Experts of a small language model.
Size: width 192, 52.7M parameters.
Experts: 48 experts in each of 14 layers, 2 picks a token, a sigmoid router.
Training: 705M tokens, 5380 steps.
Below are experts of layer 3 (counted from 0) of a mixture-of-experts language model. Rows are named router (the router's row for the expert), up (a neuron's input weights, with its number) and show model dimensions 128-191. Each number is 128 + 32 x the weight over its row's rms, rounded and kept within 0 to 255. Numbers have three digits each.
After each expert's rows: a language model's description of what the expert responds to; "gets" lists some tokens that make up at least twice as much of what it gets as of all text. This comes from a sample of Wikipedia text that the model never trained on. Tokens count by the router's weight.

# expert 17
router:120150143167194145088144162163114115134109117068144118151177140107140128083167162214142167133162151122143110208070130151172117122097122147136103127104112152111134093085134108158059105088123104
up6:081157130069147145130101147063174097100179097079136139142058139102126129106116199205142076143153109128118160199116098110153174138117133066104168099182160148173145175105102067147168171152135159
up7:111139158146110095100127064109088147058172164117129157117116117130112145169100139157095110093146146158125141155145077161144115075134122097081171127146092077185114108094110103094124139179169102
up8:155146121135135098182121138161204078161086142143098114099097105085139046127105169128137111105146119094156120160053121157205129137130143146172133148102132110186088131130127165092191105128161132
up9:147129147116126088134125182128137094168111140091133100097133118094078104124117142086119093145182082099152081121075092126171093174126167126090089148137168178124190115138187093090122096097136152
up10:157136117129073174180127136115141142078122167096162145101137135078178072114099116125157076080171120091157105115146133132176148120197116147113105150080119121109063043120163168114145142158127092
up11:087168127064178155150147156176150069120089149087095130130137163108089132131160113133170147159175144131103140150144186105131113121118133162083159142144122112139054146095095111149078122112119112
Separators in tables, lists and date ranges: pipes, commas, en dashes and opening parentheses, as in 1844 – 1845 or Authority: (.
gets: ", ", "| ", "– ", ". ", "; ", "("

# expert 38
router:129121173200188166103122162168155138143105088132148121124140163129150154147150135111151095113113107153159110129099085092155179073119142137114113111114173156085120168057136134146097102126117128
up1:157088205160147160091184113110170105091137124153084131175160173114170091109136109085156131146139124112172133166110101177047100139160106123117146147111083132104101053098115149163123085167142130
up2:124160124179132143092115109116163129093191130120110157090159126136123145159167133141197140070118146112143171166128063125155149187133065078048091162098134093149084160127190095130206117074112126
up3:156103159132117171161162123185162161145167154051100151098131114087157196088115142090133096140065088161150168123165131086139090171144135138093107091135092139110056125106157132146114189073124099
up4:109102104129133142146150161180130195148154151125143090135133068163175169161104118072119124182161100160142146131056117132087123172132072160120143106124096164064117162089120189110164111079165118
up5:149152173072089086134152159105105198164130151041163127114151145158113148130108146091137113117077165128090111114063126135166120123108137111156127116123176113104182137107125216124107089122081154
up6:149110107078166140104142154083149098092097168153101174133188123148144127132151140143175133107105098174041156114140156129173141151181130132140082125124166147120112085189120162113084140094104125
One- and two-digit number pieces in tables, dates, coordinates, percentages and statistics, plus the degree sign, as in 43.65%, January 22.
gets: "°", "10", "12", "15", "13", "16"

# expert 24
router:099106164207136161107126113172137167121107127116190135132199108101113086031195113202126114179111151119139187191164125147159132095158096107129081104160094124133194111099075096141134067146153122
up6:116126153158123143103131148109105108128109150122108105150117139158123145115180165159110072123172180107155107114109108166140136157131168107110106145152122216064169149120144093104150071098117103
up7:163139143178155107097090168142145148178088133173085141094126114153070156138145136144145079148106201154122168118142050126096097135152152104106157124103144127138180101115098092102099164091126096
up8:158079129172165102108157129168160125138087147137130156090148184120151127168124096124109122140088109145192146125196142137141102167154121110103168024141147151125143133166077148121208121106151172
up9:114149136137116141146090164149163122166112058117098125103143119118111157092158101167179101194129133102149158156182094088142158083111078130140139130159120147138147196115136132111092132131135205
up10:098117170106063099133140204112155121145109088122114191106136102141128146131139141136147125128105098120106186149143105161117087105079166091154187084152123128131142119156154163155117130155139107
up11:081144152154121125130116087094039126073128160081149128164092153143081122092162148122144159114083100111151174171136070148119073088147127156170124142079142135186173160137072191120120064095155128
Inner and suffix pieces of common Latinate words in prose, such as comp-il-ation, enc-our-aged, interven-tions, adv-oc-ated.
gets: "u", "es", "il", "ing", "ic", "ers"

# expert 14
router:149161153140188115132158113147134135160104110118128119123182159063077106101152137157147114175098095126118161163118135145134128129142066146163127138198079126163158128070092120150116000086093128
up0:145110108117122111079159116130145161159067135147180125115145102115044095125163161167142127124129131074099161117117140094102103064135126158113099122112161148070077108105134078163116122052185140
up1:089155111124161116046138184147162144186154122123099081123116151113149128094129148127125146167151131107077108078082101150097119154186155107084157122091154108134075129120132166163138167183147128
up2:127102145111131116148152146184134129162080083096131096139122172146164154127165177101105114116171143176167132099114129121167126208078108111104132132119133133151144163107183117186114157106110154
up3:146142116149138136084051131127167194119136116125126135059127156121153149135094167117098131103099108129153163067120114138143166161137084153147094153182092155162122182137072111173120143164184106
up4:123180159117142183093149139099156210162093157121156093165162109097176123159127138213123107134107129131108132134168112068159118137173144192152132206132089068113096148128131136188125188108079152
up5:123164113134091130076105111145141103115050111155036171086106196130089119080153172102091067146109146114117129144098167121167132162139102107120172169167124155135138128157113153153105163177139170
Short consonant-heavy pieces inside names and rare words, such as b, d, g, j, v, ed, it, as in Camb-rid-ge, Di-og-o.
gets: "b", "d", "g", "ed", "j", "v"

# expert 8
router:134124112127152093115168153106111101075120141144139158093135118083060157149162167213164108127171134125178104143107078114190110097157102157167171087151170128120136093136126100098076138104119093
up0:146131124169156156159070148099114112070140118129097148097174125107103127114089157192141139079106131093081130150106085067130108093101099129105117133148190134187091157114134109103128100046134109
up1:131113124086173103180182210098160130156144130061125158064103082100141119093125081077132153146100144127127068177113119121135085111114127121169154118103083158108142144131142120147090101142146166
up2:085178119151159106157170166125197153109141129154080163172168072089125081162081114144095117148171155146070113136131111110078106126127154113121145110142107096057131134163100131152125106131140105
up3:161124175140117126139112124125074100087078105173138202108131111097032169100136130134131096190092146103123109144150144150133128125147126112133121067159182120138170100131176095122110194126132095
up4:169119152115090112129130131105125144175104130153171135154121101108123109173121106172104109150146074070145065154121167078087139173143117186171140101106152099104132115122103091153072090109119126
up5:101135153136136115090162119096163086128120139075137156105151121124129173154186054130120152151092156135098097128158059108090095089080193190128108132129128174097156143076127136180119130134135085
Opening quotation marks and function words such as that, this, such, not, only, which, following verbs like is or as.
gets: "\"", "that ", "the ", "which ", "not ", "this "

# expert 19
router:098111172162145153079123131151108121111094113111106132121113192112115082092123083159149106100134131126127112154121116158219138092163089125117166111190137101139167128048114094115096143147143159
up5:116165078172113186122185127162110131172136121169124062131111205119125079198111180171094123141114115112162115224133104104106174101096108151124151176083091131166143135143124098168161117155175131
up6:088092124112182083101102153124138120101123131123125161138116108101159076181163132129146085112106157148086099128174101113157129128138164118123095153154047062109152100141117135142107104094143142
up7:164161073113116140130056145110114173109138132109151123063137131120142101076122072139129095158055133112142102131149141163158132143110167180134116093137115094089132117139123146131153145138151150
up8:095115092114160125181131143167121138098126150106110115131093172138131150093133138141088084127141150147162113181178129104099128115130187115180110145147070123115197144117134166113110119100050157
up9:076175113148098147156101105136094110153135130104165227172102123169113140144152193128168183130102168133070131134133097124171105153070123075154137102071155091106153129107109142125126095143154149
up10:159138069174161097150082145136124173129066166095108114117156145124168171116141120111121133182113088046117131128141130173115133174102146121141151117120139092112151069135128137106090084148100095
Digits and number tokens in years, amounts, decimals, scores and table cells, like 195-8, 16.5 million, 1,12-6.
gets: "1 ", "2 ", "3 ", "0 ", "4 ", "6 "

# expert 30
router:072196123204165087117133136129126148093102118125154132115150186133130050066148185099131099117206096136105116127107103120099144139092086122156131104164153119135147134100132161137036124158109097
up1:066093112109150124109166149077132064112101112160082129154152146107115120133141149111128093132133077126063136127106145125136139130130138135148160066039206136142117140132140178240106145129103182
up2:096154136160154054147163109095168096114148150131126128117101125186097141134111110173120137127128136156181171159120102152139133117090050113131162078115127210148076125132083098101109107098178122
up3:094153169088130178138079135075107159097072134109136130122085125148182107182118139120107136150184138077094097189149115142148141154079117077143142177083121164164158214143157185190124095097132100
up4:159158174172172141084196142155117096122155172130088141117161118143098137099116108153079129177148094079091150144088103166148137110108089139093148115193201150117117126127143147145221121176180109
up5:138094147130157057137113160149127130107123120141095206151105078168080148182133137180112111107065113130063156168085128130179129062065137115106125078168079100115153117082100128112111103129126196
up6:142175125093101087146125133104139151098100110120094150120102076073139119183141150188080076136151080153148143093158182150126143146090138122100115149144186103131102133115125093095123164098132091
Pipe characters separating cells in wiki tables, especially after numbers and at row ends, plus semicolon and dash separators.
gets: "| ", "|", "; ", "— ", "—; ", "– "

# expert 26
router:116131136151134136095134116133097157130112117115161123129220120090074114082196137148107069149153162135088154213140104130158132140122082093124159127113041154155172093094111129141107050082170141
up5:156177143151107108144099113111113109150185154125136125175148162073117077126191128095191132162201112145071079126194091071137144162137179103129134112142138150090105130062114164100105052106126091
up6:120122140185166125116078098189128088109132131170113155089114060120128093107143145120136093082182112081149155098111118084156107103140134162110200153160125140146141140136065168140101118138147142
up7:109097109138144121100179063131145098112154172116154134131146125098103125147171131176099101205160106137126088135193124131082072110122173051106223120137067131160110106129137082141108099128126045
up8:113100138138084110067134160091094175152151109106116189098098140104140109152140120091141104110117127125076105154092047154110133085109093091085111170172084134099105197075099128163188121146139186
up9:084119174162110134096063087130085107111136170172098101093125158105069055142108107110092173145120129120099167131147126138115144151159115103126131124110076136153151141136148110119122096054162134
up10:125132157148068161120173134091103123156171149139112133107158126112176076116180136152097141168106076069093136107146098124123128122165119065182164109104055097118186131119071130110137076056112116
Final or inner pieces of words and names ending before punctuation, such as k, w, le, th, especially in taxonomy lists like Neog-ast-ropoda.
gets: "k", "w", "s", "th", "l", "le"

# expert 7
router:130148126137163161097137197142115154116101138097129117140157137120114116075181155175124083161154165105088101129115163088196104070120092161129137103131077145169100124064144108102169118133160151
up5:115151098207150143131116091149081103083107079146138126118086099138175154125097079157111154089137165104115173130107157170173125198115134115082168067147153113157152155110138124141137167131050103
up6:117091061151180133152105085113095189140176156144151129086117118109113182102089174175115154131080132097159134155087155105107123119136117121144159178095100182153175155105117116136116175113153084
up7:107202129150144110152145092156125232132161098116136164105117077112135167153171093118180116162107124117146168069110120070140143114044099164121076157137126125164120092142078106159148130152122178
up8:129134114116117163111154146082145124148160124065095166139137093126133063111168124134101114162165214152139143077129102122122113096116151152141153117151144156137191143102098131098120101068033153
up9:131142137166120111073158137186076109139108117069130100169149139090113203154160152111127089136134139118129158180150200142178122151127065158142145081129092114116156180078219128135164145087124116
up10:126173125157162146152155104162117158085148102119066134141122169125110079178094125201173163110110182129117092092143154092137117139144156131215103074135135153135156087164152170119131104177177116
Forms of be (was, is, were, been) after a subject, decimal points inside numbers in tables, and closing parentheses.
gets: ".", "was ", "is ", "are ", "were ", ","

# expert 41
router:090158152183145107129166082142136151138113110083129165119197177067074106157178108163100177172135223117117126187112131129185123132113119119129163112128115125178148102079153112136084073177164137
up1:090159131127080165124152062161164124128103102133137113107083150135158112164074188139134138129155083158113134138125066126078113125079156077157125113142121126146208054145142093156078144138158205
up2:108086185104166106056117159175148138150206142148112107138161193099081153111151133164171107156133118078121105138153147098186102071142143041091134109160134111084209100094107085096102117118151132
up3:133135160108151105114140136094113071142132116110111113158145100074141090095113168064212124154118071120159156108125107104059124083109136080066101121118129110129209127130128164100112091122107115
up4:096095136147151127133139123133144148160103086138075136097112230068200128130113123148121103145105110176117117165110142214223138168067153139066176130154150127089195111128155176202107086177106185
up5:140142140153106160080139152133099168141177087157092100126126116060165131159093172155137074128082138131130149155114068104095123099074039125129155189152169070110139155104116101139137140166086185
up6:119131136132143140114106105119128117135103132157144106122106092126040198176121129130096137132105164074139080117075110213121093140122099072166120095134098172122135100110162114099132144094157168
Last vowel or letter of names before punctuation, and possessive apostrophes, as in Yugoslav'ia', Clark'''s, Junalusk'a', accented letters.
gets: "'", "a", "e", "i", "o", "an"

# expert 35
router:146106118144207108115129143141120086127105126077120126117168077130109104075152188159121120173201121124115170197092096136172141190147100123162136148159117132142134132158111119076123079102097141
up5:117159156090142137169124147093093109169134170082160143177150065105123166108135124090025085213101159129102128174126079118108082153102182105196104171126125146093169102156123119107143133141101128
up6:093123219176116166190127138153132137135109121082060141154122143096130166130093108165135113152103124112073161175094070132206126147122126099144133148148076124143162164133123123107160140125082066
up7:105149112161196169118144112145157137129118113143101103139135091091158143152108163125066082076134130103138162136158176106125113174133112111103202129139171121072152130157088141125076135142144170
up8:168146149175118122155101102108070144121135134097107188157135137157120132151065162128047111127097146116126142097148112162161143102152105143154109167055105118144130123091140158163179151116137156
up9:130108108184142167118187133139167153126106122136078181145178169138123151152166116122161119133101183097116116183136123135170119171133125092157101140092081136126178189166136114136051063158165134
up10:114180145144119171112121133096135164140115135158143095083083149154173150069073182136150168180127174139166097133126120111105127121130168103187116215127110127117103143130102121154161124177137169
Single opening consonants or clusters starting a word after an article or hyphen, such as p(ending), t(ennis), sp, pl, fl.
gets: "s", "p", "c", "m", "t", "f"

# expert 0
router:042163116144144185090104143141137116100105123083154130101148109103039112157122065117184140172170146136139108153090090116120138140172101131136164136177112131128177119107083103078137128136056097
up5:127093204126138162132083121126143129181095091177056092103071169130136135194142151141151098102148129127169098138108103099103102092109101056130160113123079136094127127119132130123129121122136073
up6:152132154139118151091148139172148134075136101120100130094144140091085136148134086156119144122160168122067168156122122159068130065081148146146143139119112111097129129123113175152134076157081122
up7:095122095088143147109071118111129080143133147166090104089166098083089098137123179143187167105118152150163123145138136092176130130128174112113089121169154127102136118180155115099161141118122108
up8:115191191080155122163101144148102128146128163086137064162161123104080045162106142080076129159147115176103166081106170116162089221153153049186106120133125144153110087144074164130135133115123118
up9:152150137182101161063107101100126110129142152129068125161096142101101069159189137147128143104148091131128126160090105172157115124150115178122108085128139148109109147122152090035120125129092128
up10:140076121161117120139149099157094103173109171105156085128123078119177050101149121122138135116121130164115146153127125121077119144082121120151074179150126169160121167091156129081106106202139140
Pronoun subjects, relative who, auxiliaries and infinitive to opening a clause after a comma or that, such as he, had, would, to.
gets: "to ", "es ", "he ", "it ", "ers ", "had "